config.toml
n_layer = 12
d_model = 256
d_expert = 256
routed_scale = 1.0
router_z_loss = 0.001
init_std_router = 0.0145
vocab_size = 10019
positions = "learned"
init = "normal"
optimizer = "adamw"
lr_head = 0.0103
warmup_steps = 243
decay_shape = "sqrt"
steps = 5885
Below are experts of layer 3 (counted from 0) of a mixture-of-experts language model. Rows are named router (the router's row for the expert), down (a neuron's output weights, with its number) and show model dimensions 128-255. Each number is 128 + 32 x the weight over its row's rms, rounded and kept within 0 to 255. Numbers have three digits each.
Before each expert's rows: a language model's description of what the expert responds to; "comes before" lists some tokens at least twice as common just after its tokens as in all text. This comes from a sample of Wikipedia text that the model never trained on. Tokens count by the router's weight.

# expert 54
Nouns and adjectives for media, sport and color such as film, radio, air, black, white, played, over, plus pipes in sports stats tables.
comes before: " ", " in", " —", "s", " on", "ing"
router:156162141157097146078147110179113117108171207163182133079109105083108184099092117154160104142169095156074155152086130105107164174108068097080094092096119105117105155099149078093128170131168128106073161147096100096116145087114081100167058093121150095145105121112153108142161154157131169152104164163165118084171149197104109101164138102075077159135105075177100124149142163101082181163145
down0:123201146133136158043136095157136139154145180118138099093099129109114064080155131167073147096102071161114090142119146077091121051112167135113168096197038132142140174114143106110127122127136096187054130138104123083098122134132101129061149180157129123098159095150122119207146157123126152138094114115100166100115094118147178088087101101154113102131140144138124117153101089140100093103133
down1:085074159131085140103085139118116131133130128145179128123160117171201081140120129163115102073137112113134122140095071156115116129133080115090128112117132137155126203126103118134108128160169150150113184117135177124100101117124140115116144128153051118133087082146168076144162075121158056179129120090154122171099060185109062064161171120139144092142158151167143101159192177114179167130149
down2:149060151143123154192139142104133126200115136139084105091166089107130081139071117084139164146121189164132117108111142163142182162116163101100159124145116171075138097130142135135138159106123117095075202129116168106135140102171159151095125076113068148123098049107125092128062109134151148127135090109159128192099138116119113066126180161114088180143133152151147130117149180105059089154077
down3:148135166144065145118120122161059097105130176179148202174165083139179190070139096132138135134115117148087143160072133102149156132147134119121140098145144141163148128105146118137187176117126097091105106167130164065118109025169154133147172105082166127141127129177112128101140175100136120162112068153123155167175187179087123134116125101129132130140128102138082121107142149124110134143144
down4:148088131121112166092115159137169146124096141157075118096119125057136129117108146102042124103133138160078127098089170169196166145120092101128207144162124160126181120105138130128127139129107125092084146142074129129055132137094236141091128098140158193141111108121208104119120126162131150183176121121127146158099150104130185067148104137044072106150113147173148111116112114117122105160078
down5:113132156083066143138118083137121119145174098173096129147139121128192158141151118105108157224088086159115178118152108141092125124068081091144159115117116129132140107113152079102082126073141153136122130137186143218088118100163195115092100080073112111125098084112136149039095112137096157128168053135172145058096164152122139160126134116150138104125123155206133204176141132121122062153150
down6:104138120142118089148147093140113128028131137129154151108118134205137123119173142135101165132125054139105154149154125091091111116121126067112184171101115173117119126147115096118101181150138178119147131137182102121077125089117179116151190128107190048183149098136136089094130092121121133161163074145186143117107138114124097067202065146129058142154139107167117155182188173147137136106124

# expert 13
Prepositions and verb particles after verbs like located, born, released, such as on, in, at, up, off, down.
comes before: " the", " ", " a", " his", " November", " their"
router:181153144148108151084156121171130145096137182133149115082150122106097184090058120157127113117194098159106160140073133125086160170077088107106112099102106100092097157109186070079128159116176135116097133147101109063155173107110059097150091121111151104156098108114173095211157156155157164156076129142148094121202120178114122100138152083089107145125116081169114098139156168086052150155135
down0:068176109140102172122137144099112163123099163103129170099174123121237199116147124110082116108114161116088071207075079123153123135129151146101124098161114077101188117134140157115119122083120177130113122111118194097174144092154167158155113114122121209158100053113079117134127156100133210170147094131144108075072083132121109090094153128107172102166179112102180126109136106108142110096146
down1:091091125117130099153136087114157120125059102083138156121200099137134152122094122143136129158174157210160190135123150126118124121072119123096076131186144092143118121108105131108127139175119178112173148075104201086136119093111164151129117093093211143165184133200129134148185102137126092170069165155153101137157087143101118140111149157070163098114151133135160140165125171140117108130127
down2:105106127142128100134179167096127167130056099115114132093126156178124207104147131155112147131195128132139140124103155110163120116116119098151128121140169140147102149105151126144178146160096147091139160109135204117107173110161131135077159150131130163164129132115134121143165129090103129154154144129166079090098182142147115085115144149063123167122159084131146187180151105129171082160116
down3:149104184136034122120119137108110184116096121125129146107109124119179155173099099124113148087101128125126106164106151179196112118131067142073074132160128063098128138162096100122111138086133184123181185112059153116108123127148165097164090121167148141118146118089152095114130182084169157151125159121167145111087098130105104152161220126114086106089132096185142106167109230150107074096170
down4:165188120111148137113117151151038128169159094204091100086120158105105165114115123132170130083141114091165162134078145078154146118122062140134080127101167075112150144131163146130084152123139131115168122125061189085075134070105102148089060080194098145121068092108111140098141128140168161120174108104181138070124117093173133121121123121168131169108105102117141120172154182155114064138145
down5:168074122139162101092071147155112126149130183152136125140100136169066166146174106106135161092107174178157115065151126110135126112134109146143117093082112148124095133129083135150094131137097185081114125152122116131047130180186102107152155115130113176113199137155117149107105129172152137071192142119129125140120157120141108162080132124115135171166159094146140133100100078130117083189182
down6:094138153118109139177115087102129093197098122175113205128101122119127214102079158096105086170181159063167071138110158173078119132115051155136140195117126097186138090138120145145104151150123191110115142127113157184148118082072128128087120124092147174100000119149106174106089077171103127131179093118121139104150120182138130128153186150117093125140083104150161133126167153149136067134167

# expert 56
Colons after infobox labels, table pipes, commas and semicolons separating fields, as in Revenue:, Developer:, 1951 |.
comes before: " ", " —", " \"", " he", " P", " N"
router:176180152167098163065093068156139162105152158151147136113148084117142120059079118146110074135165124134090163194092165100112178164105113117094076096106105097095109150121144084077114155127170166114104195164084097122096143112094064100153101094093105048163126092135189067147152164185170137138106158168141180122114091183079110115133085104128123140106106083133108142130159139122113171177125
down0:128148098124095143128120192121137128100173136131126149102143134130090173098127156110094112105068180107085108147091165110169079160101107112064065159114112144095143080124073118119088073095168117181127142188064152120099160141139121156033131112103176141141156149132122182149125111167123122092119088110132148135189129157127105140135163135125087087175119072135145093070122151109173168118178
down1:172128102118103147140149136173162127096121121119152152099163122102171110111120096086096098149187138093149089143141208099152097123143131129128157104109096130151159170090097141122192213124091193083113060128081141120140209135046151146154122102075147092127134114091142148058160126105179124157126106151101145149103069145135093103136126135124096094120101083093119136164149112134166147078107
down2:137130116107142111037121133167145145138168115108101087080132139086086151089104157122139125070164167082144125115112152115091119115103110103100095131104083132081143094154110108156152121143135132067089109139094135089142099128126073135084141109122120117164099118129131141157128112123146085079073115126112150142154094067168143108128129194085111130123087140099168125159093148157115143187109
down3:121139142118129194149168109164148101111112144141081111150198125148142061163136117087117169129136102216152144121158090113122137117116088132098183147079099157181113129129111103093075133084104110072065138168094160170177121147157077167144109078122168112120125113130115158083147147141123058119169134139158094169084148100130070142085147100122116136148099129105176156146171140094101126129154
down4:122080115133126162114078151130149127102138139126083122142145159112129143128098153178147127073175155095192101140146132119123125123157096121098069120156103192124088148138137096152143135068106138118110083132108123158152125198123054123199075152068159107128127109109152131126131138126093076105118110116165135087196092079157127157136099167084088100155126129106124114141092101164135150137118
down5:169107138107118115105146112126124152156142127072170126125116154110127155117164124096137086160096151082160119145127085099108103100083147071124050085077139174152113104150088164137058137136132177142109094093062138044084150119111058140118142092148130116103164078147136124072094065158095144136156143116122130152166058046131149137144104165106064164155049095129160129159131153132137118157128
down6:123160150113116183153180084090164118072112166167152077120114131146127100148160093150121119180137126157122101075106133105096111166068137105055176145133117159127120142125123087130117172100126152096113148130127065144149151136150162136087088071100102116155136088106153091120121175150121116159158166149147079156115143105131065143121117090116047172125095133107154170137139178127080078089187

# expert 46
Digits 5 through 9 inside years, dates, scores and table figures, plus number words such as six, seven, twelve.
comes before: " |", "–", "8", "7", "6", "5"
router:166130162160107157079167084163104125121188192139136179072106107097102166121059089165145082192170068168121177135109165129083151173117105101089134075091106108122084144110137088108118173142173132074087149144091096123086132117133080101157074106141139110142109104064174094147169156141134152143115124149190128121135153162086122070152121107094121162111102090178103156176154168114084182185120
down0:120148140133157077079168076164163158118101159117149213090126147116134151191135107115061094175144113135095107166099130092002142108144112082115125161142113107179141068123128152140167133143140083165127118146157071185082173133103125132145129089172138098104111117156167103176200171117116164103105113128126111097110130173129121097128105077092119114169164147113169138129105138145127141136122
down1:119137157148131142062155088183139115116150194160140165096125143121111101147089142119092111148154142098142115168100124058075096132103133102087102142111168063120094127122160041138172122155164086147108095102106109135101126141141072090139112094159143122109063167141159089115151185121101125157161124123198135168157080122141127096172084151074117100105114127145154122184127110154134123134131
down2:066192144151117110109165075186118104158113151162157144094133145065170103058129105131112147165150110095097137190123149132141186118122076092135068161092094136187142152086111160116114089161084082143140104156068206163124164130093108134094109160133076140129072115129131101081114137105104177076130129117110087092078069117137147129140115148146167139105136131133162084151173082118124237178130
down3:099177119122151124082156087184101151142145161113163124100118142097182161105129103104071140121117143090121158124066172137116186112127040175120104149126126143130138146043097143108154109152119137170154085103107112137077111157124092095119164111114184118177062143155112119104129156115107153192136138125140062154128130153150147117101114175179178081124167118153154115112151104106118234132139
down4:125160136092132114147122164159109179135111149112180192096149131131181141169111120132071138175122107071142098152078097088093162124122133126100080160102102148207137125083069123101156103155077106117185109122127162136150113147097116083116121067098124108167106205130139106102096110106066173133110136141078102145131128192131121095105111147162167128116152159161162116142144105147152209118190
down5:120163072137130114073206098163118104153111188154184183103144120139121125114118166105049087185136161100142149133088145149088168087106092119113110147133141102199139139117126126100187091143089093174093120119103177189087141096128074151064120082121129073176094194177084085094157172152133165151142105143146095127133125121126092130162062148160161087092154139083087102138143101139137194167095
down6:119134149124179145119142106134121101148131156115155049096155172073140174067157126149143149181140103107123138128088139138094132124067129091102105127123133154179101192148096130163058150150102108157056112191158107158122117069087090131107131124120117116158096080171121117161130136152108151122099216116082125117118099167119133121122169126122164059150128090132078133126114128182092171159142

# expert 61
Main verbs right after the subject, such as was, had, came, took, began, decided, and come in idioms like to come.
comes before: " to", " a", " been", " not", " in", ":"
router:162155129159098147103158097194121111116150150139162141081129106095127190098102155179153111106166050151089133130111128117091151165096044091082122102101119104090091186109127073106127149140176137113103153171109097086115157101104080099163096083109153114176105165120177100179185172133144156153094145166177147080165139184084109110173145123057068178125083098172113157174154163116104142192158
down0:151180087125177143059122118140135093153087138124169136139151138173169129114137132102116057143027132190157108141149123139061156133168126092108092131069124180152104203120144097127145098117125079139173119106100051185092156124167149128141143151145172112098103160128173134152168142106122156132089161101158112058136078138114152096086127136081127136133108082066114121153139150147121115123093
down1:105075092069138074110078103076160094147118173090106106135110138087145180163146130098113222142119165117145168066168121090174160119196065132153158136146203114112107144117062103166139100118121131144144088082133165139156097167089134140156095162118072095104077121209170136155102110127114129071129103129139114081174131075164148130180137183104122167165078081114160129110090124151088131161148
down2:120116098176127179073172121139113142081145137134142160135100121119102099169086123133118091142126123083122098093087114133100148198111160157128121139104121160094110131140115161094161173152132128107148145118156097125092151148129054142089070128098175090154154190212133125099071147223106134115104114166140139126101131120110176087129089111144150112106105177109170145000116190133106141097112
down3:166168146074133160103152110091147107114122225119098133100127139116127110141086169084098096125152100177157112111092160090182138128171141094130183126087124108154047181154104122134121160155142144136152135118184110101120157166120046073094106151116129065105099107131141125118144132160117118074149134127150132102098118139128089054111131158154125115114159062128181082071130138140012149133123
down4:120139062094142118119123154172100142115097113144095086108204129176161087123183130137123111120128059178101178149149079139228114103125097137153197128111153124101152119130140101150124097107124133133149196145096107141142136128125198176190104115122110135132092190136130137076144120079102080109105103115141131151177085125152119109166087173096084120126141118112196111120142181124136169053129
down5:144161155167083156109131127141124096105111177159167172123130150070168146158142128105148092121144178155134138152145136146092153201132173126137084121081118161135117174099120144147104116152176075166102102123102103124122121131213157177199148150090134125120112138181144136121067143163079178107054121115158139152145139153150168111136157107068107160147102148140110111104114168155166125146134
down6:163146118117123145166111161149107156110169113130114117121145119171179110145127153121123099092118090166102140148165071134219101181063143130128148093107159112116107115139145096135077115152163152193188161148180124109150130139129127130178086166090182170104143150120138108079138139181149111139110150130122102098136123137116130125164072090110117133110129119142086063109133108165156068085061

# expert 30
Pipe separators between cells inside table rows, as in election results, chart positions and succession boxes, plus a few verb endings.
comes before: " ", " \"", " %", " Votes", " Candidate", " −"
router:140141131142098144077106114226098120117141147158126149093141109103138154051064164160174105112147115146083162137101163108108175134125106082106095091128100120096065162096128100117112163188187159110076162151091122102107160127109119096154107108103113111141080128100184108198168149151116144168116174143155154111152108162097120079121112102099071164142076114150126149155143148112123138125141
down0:116179130151146132039106175093109119117155173110158145105118144093180060164151082086172149146128144189109121115104120140074130145137130087135170157068141091087059112111140147138146163122150100131062117102179077061075142097100141086136139064147166100146075071091151154162179140117153077145124153115131087118127095143136148139152108110128116196108138109172170102189109189100138096114198
down1:122091093078103108091157167088148159128077163043189064074102103117118102159108132138144136132117127140126117119068076117130132199129169115126110090078115110091122155136128136132108147127186151071102130194176094109156130122104202170113116065128160152161097119090184109179114078097149134151123143127089148097081107109120122122134096138183165131107107129115154164126159140125114066168139
down2:051120106096122126087134177104078090140157142155148158077083099160119147145146122111159124153086100170098101134121115086123124079162103064106148127115147115093149139101126056153094142148123189135119115139134126064159142116154083094094123064164172135214088127076109134118171155126151127163106186162151132081163173109120126150119121115176164166089117065177103155154139151086155123163178
down3:192168118092121083044121162152196186147124108026113137128096130175096167120154124118155095122150103114139120140066091077131105092156112103096125122106139036132075139121099113134111151112157117144118109187133123095137121144120155121109129117149126081125086139100148095128108138094128141126107137122150099110111115138147140162114114145175117155129099100140150136113160196156155090138134
down4:139128177111115150081126145072139141130095095035168170099086132159118120114145114056136098174120141128158111185129143073118159149148136136090140134118158059143079101126088125121125138145134141111102127189138158091104106094100138113061179110106219125137134137061153126120133058125130142124127151123124077094113119104124118202127060107184174201125153148092150092140112141125162097150135
down5:152121078147144107105240104120125153103084131064138124113089116171056119134119127100133124138128102134144105148121102086148111100181127129117181148089141061152065072128146160112096105149102129125101063184184110079121120113100137141113143068183135106193126139089116108109157072135103140203103150122135149071098117145142115117151074139206149153112123131113128157099138078157152170176146
down6:183128174159114097154125151107148144128088159049168109133063150123059147145129135071156104078121147113115169158142115163141099178123118103127184101131154103126091160132111103130094139140152128146131092136186150126159183160096176108072180074165156133126149179043174113154136119122155089193147075127102101082091130082149143132140142154137076114136105100141192089089121143121116096201112

# expert 23
Digits 2–7 written after another digit within years, scores and table figures, such as 2018, 1854 and 620,624.
comes before: "0", " |", "5", "–", "4", "6"
router:189142141176093164104166078161129102108180166133146165075134116071138164117109083156139071117147086178099165148092166099106168168095108089080114078086100106114068159113130089098118156137172133134097180137060089084113152121107101093167097114139158142147117111081192091148137158146144146168095177146155125127123110170088096109129148098080107165119080076155124165154152168102092136178138
down0:099152136108099126129112137103118105189154153148117165191155125094091123133119143188117140093178197136096108179109084130135099145144108077147121144147152124075146113145096168123121063145153157149132146085073151069030121132122133141122131113074141160184079135150075160170091090138151125097195108146126166053137071138148144113116115161121154097118137056142134165103122150112139145170155
down1:140139169070137109096132098113162136152129131132142191161105153156141153061135105207137155165104154131147173166069081134095115106137130080124155124146144121106097082157141099151109120177098156134106159112111136107105057130143137095108144099088158104142092131105110173145098130128129110092109140106122177084129075134149113084176107122133042116141105144144168134183135150142148089073136
down2:127140143070158119106115106112118118164184090141134210168058128152140141139159108190125117126102161149217119154060085155103115114106140130133174166121137064148081077149187136111085126174167135146147165151075192131099096147161095105143113071117157158110047154136184152185126094154144121150095155122138078121171144125125138086175131143153060130152106051179120140184138152107120170153128
down3:112084139069152131093139116087173114137126113146194180122094122135134178143138075190104097128153146141139082159087135131072122079118146058144130122132117062091020102145202102115127150152145095105119141171080164078102130089150120085131140088138163188142098189075144114145159155152128122157130157138126103091172138099127114083194112112144119151143112047147130148203127116139101166137140
down4:119157168123143093139138081110198107176202138128166223160126124137121178105102168193058164151163135157158132165118128136052104136112102110127138081121136103115111085149099143161134139080169107115086132116103094107099109155129127159088111105080212098134114143148067135087160130123124125113111097118091152090128042175163137059153056143108099160130124120167111138108183159132204142161161
down5:074170116102127096155152111111121091152160138162090196178160098096157096093141152120118156119109170124175182129114142089112117106116144115133107110104122152135132091114088139160131096114142173134134132087063153141100107138167154126100132117103111126116040126179094160145125170134161152116176160139081106092118022205151137082191120136133121137118077093096152175144172179113190126136190
down6:109191169065148086167090142158086113153186146152145202170142111107140084131119131200095171139115167123141117082167057118108100112104138084162108113170190159140112097140091159126126064107160127116167118111069153138095106166142157145089106112092133151131070117121072118111139116105139182113202153165112145110101065145149129094203118161156196121151130061155133130155181187151166117130158

# expert 19
Single digits 3–6 inside years, scores, census figures and measurements, such as 202(3), 18(6)1, 38–2(4), $40,(5)58.
comes before: "0", ",", ".", "5", "–", "7"
router:150156165146104155093175067184117116114195172154152140079133109076101183095080120162144080141149064187104145146086130109100163152105125099107134082082102122117103167112127101103131145172165134114092151128072118080103160102123106090169094112121134126122120135069158118170141130170136147155113136147182137149125104160120126080118139115080106177122097081147111147149140178099101130166139
down0:167120159161111126090091125128110087125130131101103139088146101071141161056122137170156115072078111191136172151195149148084147174134102146081139160144080121127119144129100119121101137177119111126087142112047098113158133057122147086178099091076115123188120156165139130173115145108160104088108122093086146089106125112122075063098143176199091148109132155149160103131094162135077144151115
down1:170203136182106122074117104174129111119124150122111121137131110142146076080119189126129099125067101196141142112143143114121147157121121177089137184091100121164106139164112114100112135138138120149117142121075111108194178107089156140125092133073106132197122140167150129168149165128111131128157130145086113107144130133106096106127171148212088095101149132105152114160092066139140100101075
down2:174196134120110142110123135173079085092172137113083128128166114156105150057119150111173151093082121148107148116137127156201104152155205124132092071127106086149145132141153093122137165150172166131097146087078134062108158110098142102202093133145108139157112076118122152137122151129148098106070149138126137099117077100140133092149158135118049107080117105202136055095114150113078126101056
down3:155105158115124065162108175133151120180129106124106145105082170101071162132164132163146122138096143215116063101101121146124124172150195182151179111118125149114132158121184153156106103164144096068068103150109116100144052118100124135153102060132199076104166126176079149179167126078093084147074112110066114177187082102147127145127123119138152131148119192098143132136125090132110150173095
down4:137142118157111121062092072146159121160123184104107146117128104060107165117173106139136132151173149151145083089145099093157178168150086146108124062125113146127155101125118139121133151119164092124104110130107129145078088105099184103174073079112174098086130092148124147123125138125118149114126129131113149052158132133127153110131115126131083131157079122170138083176175104117099113111125
down5:155148114126142089130125110169157091174156101142136107135163139100167153074042115124136123147107072180143063163145109144149150108138167130120109081124152151126114172126138159154057135137138137126095142131120115155104143085072122117210117108126121136136053151120139165110210086080088121080107138107131102108139069073148127112122179141121170103130149131081169080177097135155154140115139
down6:147158086108158141166162160187166094171167110166099102085153090117121157059081179113089140097136118135164067125166118095060116161200133130118108043094107123150129167141128115132115134130115180133118108160130142134134132092132143101162115076071170080138112179152139165157175158090106102122149181124146160111094079157117135142114135118142121145127040135119125123164127153150074141112095

# expert 29
The digit 2 in numbers like 2024, number words like two and three, and nouns such as part, member, single, song, episode and gun.
comes before: "0", " of", " |\n", "5", " years", "–"
router:157147151163088157117129115192101096115167188149159128082110113114151200089088116145149088145159103155075168163089153090087140157105081089089102096101116096110113152114161094092129161137166145122115144142066110081128150074109066117165077077109174125161098132126154098161155154154113169161099144154192109076179138190115074078153146106099084184128083072138127145135159159097087164151125
down0:146111140123145111078131125099120121158125119103121148195075103149139063116171125143122162137121137117164129105169130093117141108143122111143197135143080120166121084074138100126148206099147177184134140118156129157112144129126138141140138145129038105104104132094108103126138148147149120114110125083126130108108088132117102109125153098153165176060109128047153181111140120069140136161111
down1:104126128096134144102103138163120132133204169103155128083101107161128131085170106074190155143093169137122124104082175131120125168068132076079104068137117126062092184149056159133080164161133114165112188160163177127199117097151096108092095132130141077212144151141147110180109121155101177117128097133088112116142129155079083126119088106088123123146153107145137077156161129149074091126158
down2:111155092120122117151125117161125116143138162125127116092157142120121097099088156096128140151108154142165162093114202134145170164078116144113117130155120115108133113149061079162123142121128119121138109208066164151108142182152114140160182130176038119192195129096131153120197096153097131146122110081133168134081074138150127113101112112109090104173122138089102096152098143130178175077131
down3:133143148153173147146157032199079105106112129171159151128119113110115144145157092061130100138094082042064118116153147107142117099122132166108061132114149086139160122142151154120118111173153133108132120155147125108160149107111092114091149073105184154171120152103142085078120138123119141168118130144191102126143146190117110117160142118081106182140120169109128193083126149105118108097106
down4:110149157101113131125167114169200132123130176139159122097136149131101169147091151116119119141148082140181179055124152097176190109123140105066137182087145120185107126153111107116132140189144076096139172095102121143091121133171079141145086141159140154133159121096183133048162108142136126115078150099132071140128155121118114151139124111156098185146151063148091096068167179137139172160146
down5:132121119148132167161143108133182156116154131157181108063160139120132163096111110107112131166180129149124156092113186119076098130139128060129132094138131075179102197127162113140155167120123125090179123144165076124148143094146120081083082143130122155154099084121121090116116096122098140130098080095140173091096123131137080158143090108099105209145086129108134107120107168158140151114160
down6:103116140109132138100161088173114170121227153137128140130117122094114142114129140105112154162162148126121145069076149132066148057108126115118126100153157107151102118122109105123096161192171148109126135143176142133115124107131078204101031120173081135130092146105145103107165196102148133155119188087143147135111104101102115153066124123116130167147107086164165154106118090100172134144134

# expert 64
Verbs like showing, shown, held and appeared, plus table column bars in sports statistics and word endings like (ampionship)s.
comes before: " ", " in", " of", " at", " on", " that"
router:163180166145112138087142109167121129122175192154154154105122088113149168103068132181148100138162106143111129161068145127083168141103094107091098094112119106101085173099126099074104153137181154105063147135072100091118160101112060092156087120116152114161094122089152106171166166147130150158128155143152136103161161169091122074145142118090051169137116054163099140151147159089062147170134
down0:182081203090152121129124127131180142133104140091200099145140112153153102096093127112113138135158159203124117132077134079094157144128103160089104210142138092143123135136183123108128125118103117121150092145125107117164103062157142167129114099086184107165118100099099131110100105141153124136156131144147183099128194092121140173108078107143099108129165136150131200158102129165147123097144
down1:112096112077133126091074114181141152151131179087085087128114118165188113150136128097088168222154131150092061125121131115186137077102160121159191097102120129135137174116122152077141104112194114136134141157182153203046148164062143178176106140142072107147123081168136156136163140132127138155132061144150123046133104140124133134087083143102117195121149164124167112135069096101138137153125
down2:152163161084118137106153151121109100121118134103033117062111155087163118155083121171087124197099129194128096133136171098167160131160133114111169154050083139151122140113145206123147136144136123041162082101127153117077096161150175163147106083167111131088073107127163137131185087143138132140146173143160131137057122137117073133169108120132146134151107179125118127134112093119145093123114
down3:147099131100129150090125098142143115117106134145093126171140145087118136129071157145093112224071174158137120138084132112146178097114106051109118099108125118145107098136108143122103105130155167085166114143122170112097129129179113142113187128120106106160106113121163189177129079111110140119125127103103144112123088189144118103138150162079184127150103165150188089114134022122205084153151
down4:064116124100178087044103067145170130132094132147132179087128111161148132147120141128127149131073154145196121146089148121143189155142178202127144097140116136135173149140086208122124113069132085143124092076097118156119148108140122164145142164140114132146122129118078130146150090136135175120157063107165144135186102117133141166094170121094116125123126179113113152126135109131095147122184
down5:190139054155105158071105085165156115186109129127152130123144112104151122121100111132117127095145096137146171133173147103081231102131101105134146129132113105108108133126129139109120085075126174117073088096121137132111104109093216099098115101141134065119133143097104165180120041110122111166134117144131109095140109119144098087093140154104101095143112213123174142173106150101074085156127
down6:108129098084105165127073115163074149150157059145127106098153130123135080110079137087123123131157099193137097176080135081102149131150129186112143167110118110120152096140143091116145098075133125086132113136147086156118160110099098188168102107206099123150036072114120136129092110122152080144128120158098213130120082143124106157128137130101133134148160178177116153155113100095123087140155

# expert 6
Verb stems or forms after was, to, been, usually cut before a suffix: recogn(ize), implement(ation), transl(iteration), don(ated), offer.
comes before: " to", "ing", "ation", "ated", "ed", "ations"
router:145127186158107165118180136183133123090168136152161203106101111106089169077073142169144122150150074156130172145121151095055135185138091073121122106100116109102115170101103122105147135127115124069107133189115107147096158108094085041151122111064186095168115124123152109135199149149149134120055144162187118117146162155120097127145091110090103151134105110153083127151153168106102183152143
down0:172080135134139117069167146098117112186179124153097037164112143140151138119136073127160197102154101137091147122103132099160150130126173132172061126063112122171105137130195110157128102080103147072111115111120074112120122078122153054181107083147037086140051088145120101156168133128128166113135110153154086156162156157134174119149141105128157134129113116139082169126143142112163123120124
down1:133173134089171123136137053069096137100170152140162150153149150137179064101150122093137126145152137124123143054163157106146062146110217113145107147127099135088080086148079151127073127142121099103179081142109096103110118130131081088137099120085139158119170099161118155107135111161106115082157134108163097195099147130133112190115119106132142185100120176154127125136111146182111147124149
down2:171127089144124116080130110107150188153188125147109147138159159191110127117152155116087147066121155132099125096146132093156078132100135122115117121052099102070182103110155148124159068046107096132175131094155126117115193124135124116118109181102156135150133118205139084085106120103146148123164087142209175044128131193139115117047173164094146130148138100131137131148112092127098138128161
down3:156116145129108119106194112166091094153177093170083121165179128136119141138172057110162167085119136178096175117098165123142161133104099219131095120067118108107126129138146069154123111089118148111128174112097077160096087073128139089221074122158120093097041109129085131150101149106117138152115124142193122148171142127159191152140096142121169117148135135137093146163144165139128145198059
down4:096076136107180139071103115115147062187202176100117124108112156175093069138104164112146146100121091105166085124084098118167085161161088108084123041117107144102094157172142155140160109109172117094167132119139151167156090080143091139053088107156155058151116048170164170165148051136108103119148076125183159139111140080113119148074145142154136206183134123173078133181125073167098127167118
down5:129089076137113178083061131084162119112112183185209160114207110164129099122112145142099104144185176114162084161125132103151128121139124109100098130107136206113128165107184157094171131108137164112148183084120094123098161123132113151091164097094106097116139136195157140057084085128145121151116144133158171096105115151114102137056109107117170090122116103148141105069137111111124105175064
down6:146129146124110118067124120147147133154124089090104104109155131106107165145132135145134124172191109142125164121186102105088174127164125116083122105123117083121072142151177079146124115150173128122071143142133130134134120094090168114134091134079080100132045138009147097172183167119132122155054092156116151114130147142122131083130123162126087174132070131092148101124125147123127101158099

# expert 2
Single digits, mostly 9, 2 or 3, as the second or third digit of four-digit years, such as 19|9|7, 1|9|35, 20|3|0.
comes before: "7", "8", "6", "9", "5", "0"
router:171141143199094153107143078154113125125166155153153146061120093088114180126074096149150088150186084162106159162106166087077188154115095114100119072070084091100104190113119100112079149145164128109083182154083103113112130098118090089149088113124149121136094129086165079159150167149135145157112141138157092156126141194110114097152137102108114178107090117154118152177151176111080117183155
down0:168120136104140147053162142133134095151066095182208138120141132111121131174042091166139103120150148177097163113114110100163126139123115104144150136098118085173101119152118163151128146154159117095122148102121122219105070105133118197136115125084102178124109158112152115175143112102104156098139154172155095209152145117167095114073175153055155070130077158134084125135114150119185042164107
down1:111086159166106137150181162160113142139076099192157158159179157118097078119094105111114140097124185117091131100166146099136090173128109152114102098150115124122139078148109072148154153113151118125112135105100113173138090100174113125090117114141136085155098066163171118165142099050112143188180107130133115164110099064190111134162147065090109134101165117146077137116104129162138101206144
down2:174117140116131147065151106097167124128072122140105123117127153141119120175085084198102139165178123147103172151092108063161107090144091055071136132107141149183113106128134064133226107155134109113158091146130154211128131103100088163132130115161141113123112141158129134144163124097094106183087173164153118136141154064172139066141150101092096104114117102176073110170091140137163099191121
down3:170151145089110148124116136117116124151095145148196147104156124093110111172053129213151071101122140136118173169139161100072128095046116067155078103140120107141102113162154100145114152150186107159146169147059133124107136125131108088119156094126128132141068127091100150135158107098143145093118219151134073129213112121137098087130229126120125066168145132116061137201061144143161071154112
down4:152158147093125157105138083144163135140102135167159145107113133120099168170050143202152090103162162137079165154158166064154151120087076086116072099125112100128096125123168068134124135125177142116164148184048123108065124094124032116104157078135183138136071075146096151153185124081119159151138180155133085126177109132151118083144191131113111114143136113130080138195089110117199114151133
down5:117115165156122118090138129125137178139093103134131151115160146134116044156031088235059114123165132102121154125112127098112110172101089067100113069162118118155110147135175117119174121140197126133143147143118133211086104133114101176065196134150155128164193100147189123167150143070131118154143146149142094181094137103150153121143083101084150144129144109214078106129116116129098060124095
down6:100089115166158127136146152132103123156034155128152156138164146123091136069127026111169127116134174134112183121159130152141094178110117128076154116160119129129129128153096083121109152116121104150160159070130176203102075071184136116107108142140119159092159133121156087130112041088085114104143067165150129121154189161169119148108184100075109105134099116113123180149076136152098122144084